config.toml
d_expert = 32
d_shared_expert = 0
normalize_top_k = true
routed_scale = 2.45
init_std_router = 0.0293
lr_router = 0.00177
tie_word_embeddings = false
learning_rate = 0.00513
beta1 = 0.95
beta2 = 0.99
train_tokens = 685700000
dataset = "wikipedia_en"
Below are experts of layer 4 (counted from 0) of a mixture-of-experts language model. Rows are named router (the router's row for the expert) and show model dimensions 64-95. Each number is 128 + 24 x the weight over its row's rms, rounded and kept within 0 to 255. Numbers have three digits each.
After each expert's rows: "comes before" lists some tokens at least twice as common just after its tokens as in all text. This comes from a sample of Wikipedia text that the model never trained on. Tokens count by the router's weight.

# expert 101
router:146126136144146149098119130131098093161137137170121120132135115120108131160072143144142102100149
comes before: "|", " |", "\n\n", "0", " The", "5"

# expert 4
router:130146098129097141115158133158125162127163163117143142113128111091140101133131091117159112148133
comes before: " the", " a", " be", " to", " been", "%"

# expert 7
router:152132119153141164149146097098128148165118139113184148142113111135097173151089109103100111095122
comes before: "|", ")", " first", "–", " used", " member"

# expert 5
router:100139102133119109146145118142133105170129101133163128140096095129109127158129105128109142153078
comes before: ",", ".", " of", " and", " in", "s"

# expert 43
router:121125170110127111086130131099146183162165123116109121156109101162114090129123125160133135131137
comes before: " the", "\n\n", "=", " The", " He", " In"

# expert 15
router:091159139136147152129117094099113097121120134112107100160166119166118124102124152114108147135128
comes before: "-", "  ", "\n", " century", " -", " place"

# expert 23
router:103112140133160150124109131127103129173110096108133141150147101146123143132102115138097144138105
comes before: " the", " a", "\n\n", " The", " his", " he"

# expert 19
router:163135159116097145155113126140128137050148112140125102172124114146095115123101127116132113118138
comes before: " |", "|", " 0", "n", " City", " State"

# expert 1
router:104109148122098085137149135152131125140098143110095155171104088103181098113087129129149113137153
comes before: " the", "s", " a", " to", " that", " his"

# expert 10
router:106162111124136140139127120151146101155105112075129144151150114124161132117154134147132154136093
comes before: "-", "s", " a", "ed", " been", " be"

# expert 76
router:130120165125114139118085158129157123103125156116108138171126161120106110134136103125111164134107
comes before: ":", "-", "–", "  ", " /", "}"

# expert 44
router:117101148171113108121138100140132121169128095138131119166085109097139140153134107134145159121104
comes before: "\n", "  ", "-", " 1", " —", " 2"

# expert 60
router:109133123128110093129106137138133101136098105118134135128146130162148096125105128170128090148135
comes before: " the", " a", " in", " that", " on", " to"

# expert 83
router:139136117063130098147132127154100082173123095150130141152118082160154116145147114145131118120083
comes before: "\n", "=", "\n\n", " 0", "See", "  "

# expert 28
router:105159052093140155138152125165114147158137098156169138164114117137097111163120126119113106105137
comes before: "|", " |", "\n", " 0", ";", "  "

# expert 38
router:084164124125115115163111103135139133119108140143138140140139115151165104116140116156108139129099
comes before: ",", " (", "'", "n", " was", "\""

# expert 82
router:126141136150156138143102121141113149142119095140140106146128103144073127168112137109102120121129
comes before: "\n", "|", "  ", " 0", " 1", " —"

# expert 33
router:140136090117105116117149106130131170155173123106124129108147108124163104156107108129155115159149
comes before: "=", " a", "The", "In", " been", " also"

# expert 53
router:130087143137125157123113167127128143078157103157160208133135145105084121089142127123151100154151
comes before: "\n", "  ", " 0", " 1", " 2", " 3"

# expert 46
router:128174084069146163156120192115102085087105129168119119125114120178122114134090121117120119118147
comes before: " |", " 0", " 1", " 2", " 3", "O"

# expert 36
router:132114082129160128104084164155139144120169136104146143098124094137138144107107138157118139152144
comes before: " of", "s", "ed", "ing", " for", "d"

# expert 8
router:139122127138106099114192139114156122172130119150168138103111148151112085148154125127154097087093
comes before: " of", " in", "%", ".", " and", " to"

# expert 98
router:119140113111168138094177135075134110105127107098151084113113137108158138106128157116115150152149
comes before: " the", " a", " he", "\n\n", " The", " it"

# expert 48
router:126093147136165145101096144108122126159117108098148129122145095145119146143084101134097151155129
comes before: " the", "=", "\n\n", " The", " a", "The"

# expert 12
router:130168123139101192167107135153128133166150105109129138117136084132133146140132154180103139125088
comes before: " in", " to", " by", " the", " on", " as"

# expert 84
router:129081120132143091113124131123150135113142126154095124107114125140141106128132113101140171126198
comes before: " the", " a", " his", " 18", " this", " its"

# expert 100
router:127125118094123119101125160115141094178144085132138120150129130149118117152118132118127139147128
comes before: " of", "s", ",", ".", " and", " in"

# expert 62
router:123094101128108069110112081131133123147090122116117090156110071149154131118099084117105134162119
comes before: "\n\n", " The", "  ", "\n", " In", " It"

# expert 102
router:162114133091141142099148130119115095094126127116120104092123161132133116125127102132119128100157
comes before: "\n", "=", "\n\n", " Born", " Species", " Goals"

# expert 42
router:137157108127122106120127148117102140123132151166115133146130122135146151125127131131100147122185
comes before: "=", " the", "  ", " JPL", " ·", " 4"

# expert 32
router:126131116133136120115118149188113167128133092192149095101138104147078083187137139122133123139104
comes before: " |", "|", ";", "–", ")", "  "

# expert 61
router:162078155115162125136100146045140100112147116128118136118142097112079117071122145114156126151091
comes before: "-", "ti", "t", "si", "de", "ge"

# expert 45
router:089159109145139111146110108134137126175114096186157149088137098129118126141113130107141160127092
comes before: " |", "|", "–", ":", ";", "  "

# expert 50
router:132181123130141128120105130125140150160117126166154147093148155154117118135124144120135105166109
comes before: " of", ".", ",", " and", "s", " in"

# expert 2
router:102089092139127172133126133130135131122090143127119147113097125145132110198137133131147120119164
comes before: " the", ",", " he", " to", ")", " a"

# expert 34
router:113151115137114120171109118134117121162111129150159118131137085116127129155162121134089134173102
comes before: ",", " (", " and", "'", "\"", " de"

# expert 14
router:126143123146145142137096110128106099114164132118146087085102176117123153125137104105138134114095
comes before: " the", " a", "|", " his", " an", " their"

# expert 72
router:114127176120125122098152160083141090127149118133118134131116129161098131150113098115130152123147
comes before: " and", " the", " which", " but", " he", "000"

# expert 16
router:115130173124171115100117108126134139179122141112166092140105132103098147146136112102117147079124
comes before: "–", ",", ")", ".", " is", " –"

# expert 120
router:107132125115084091105117105107135154161153066155147129125144156127124162158140149111141106122132
comes before: " |", ".", "–", ",", ";", ":"

# expert 40
router:123133103127148142140123110159087115129089131147119131145133165120114137132167102133151105154119
comes before: ".", "\n", "0", "3", "5", "1"

# expert 30
router:150150107136110157142119104141101166135143108155148100171129110151056128177116138106088099136114
comes before: "|", " |", " by", ".", " to", "–"

# expert 103
router:172123124143179147141166174131169092122160130133115146111145109109097123158164147142116138149131
comes before: " the", ",", " he", " 0", "ing", " as"

# expert 94
router:116143128138130134094156167187180096139149133098142121171128103122120142122061131129148116101113
comes before: "s", "|", "1", "0", "2", "3"

# expert 104
router:140095141146084183098136099117141117134162161104147128118113136138106124128164117125140080152133
comes before: "=", ".", ",", " and", " of", " ="

# expert 115
router:126111133114131134183160113168119118160167070143139120185112103134119108171138115151087131098099
comes before: "\n", "  ", " 0", "\n\n", " 1", " 2"

# expert 63
router:102109129157131123106143119116141120159133139141119130144122110162073166114110112124152143141151
comes before: " of", ".", ",", " in", " for", " to"

# expert 74
router:098167111114118122162120094121128125147142116112150134099139117104128119161133121159116147112123
comes before: ",", ".", " (", " and", " of", " in"

# expert 51
router:168130139096087151142126120128160128077131156156105166075140105141124130135138111128133146141163
comes before: "|", " |", "-", ".", "–", " century"

# expert 29
router:127114135128142133106108129150111092124130149097126120088141078149159104142139112177168125128136
comes before: "=", "\n\n", "The", "\n", "In", "See"

# expert 114
router:131112177183142152132114113138087130113127151120158140090097103084128107136084123120113101101107
comes before: " to", " by", " in", " the", " that", " a"

# expert 78
router:102162100108146114162137116145130114169141089109128136141103090132113108135130140138124147152081
comes before: " of", "s", "ed", "ing", " in", " to"

# expert 11
router:122105124147145130142111120157142117092148098112152145153108120112120135133149117144116134145108
comes before: "|", "-", "=", "The", "In", "On"

# expert 69
router:113127129144112141139128099144129129144134101103145129173139113115136143147130102151131143148102
comes before: "-", "\n", "  ", "\n\n", " 1", " -"

# expert 35
router:144149127141096131142113136147166120125121104168137168153119154117075165108116138133145140112092
comes before: "|", "19", "s", "1", "2", "{"

# expert 126
router:127149125116097094142119112141149084150135121137137127150124134135126124145148131153114127126106
comes before: ",", " |", " (", ";", "n", " de"

# expert 99
router:060117170146141108127162119110081160164125134108142134177159151133141154134126140156131147166138
comes before: "\n\n", " The", "\n", " In", " He", " It"

# expert 41
router:138108107145160161142137143117117151164132102144099126159140122173073146103164110119149164131133
comes before: " of", "s", " and", " in", "ing", " is"

# expert 73
router:088152114117114130158127114140120157156118094167139133123117130128114097165103128134104128155116
comes before: " |", ".", "–", ":", ";", " April"

# expert 107
router:140143110123156110143094159156130127157138127160161137148103113111125147133119159103128156147120
comes before: "ing", "ed", "d", "s", "e", "es"

# expert 67
router:124137118161115164173088110107136118117109138126149149156133135114126152127140124116070165150096
comes before: "-", "|", "19", "born", "18", " -"

# expert 25
router:142137101132122100159127120150160120175127095127131126151119098123134104131151121145120160133126
comes before: ",", "s", ".", " (", "\n\n", " in"

# expert 124
router:141161100130105123138056121146178131120141137106192142110117102146112102150116084141171140161139
comes before: ",", ".", ")", " and", " to", " as"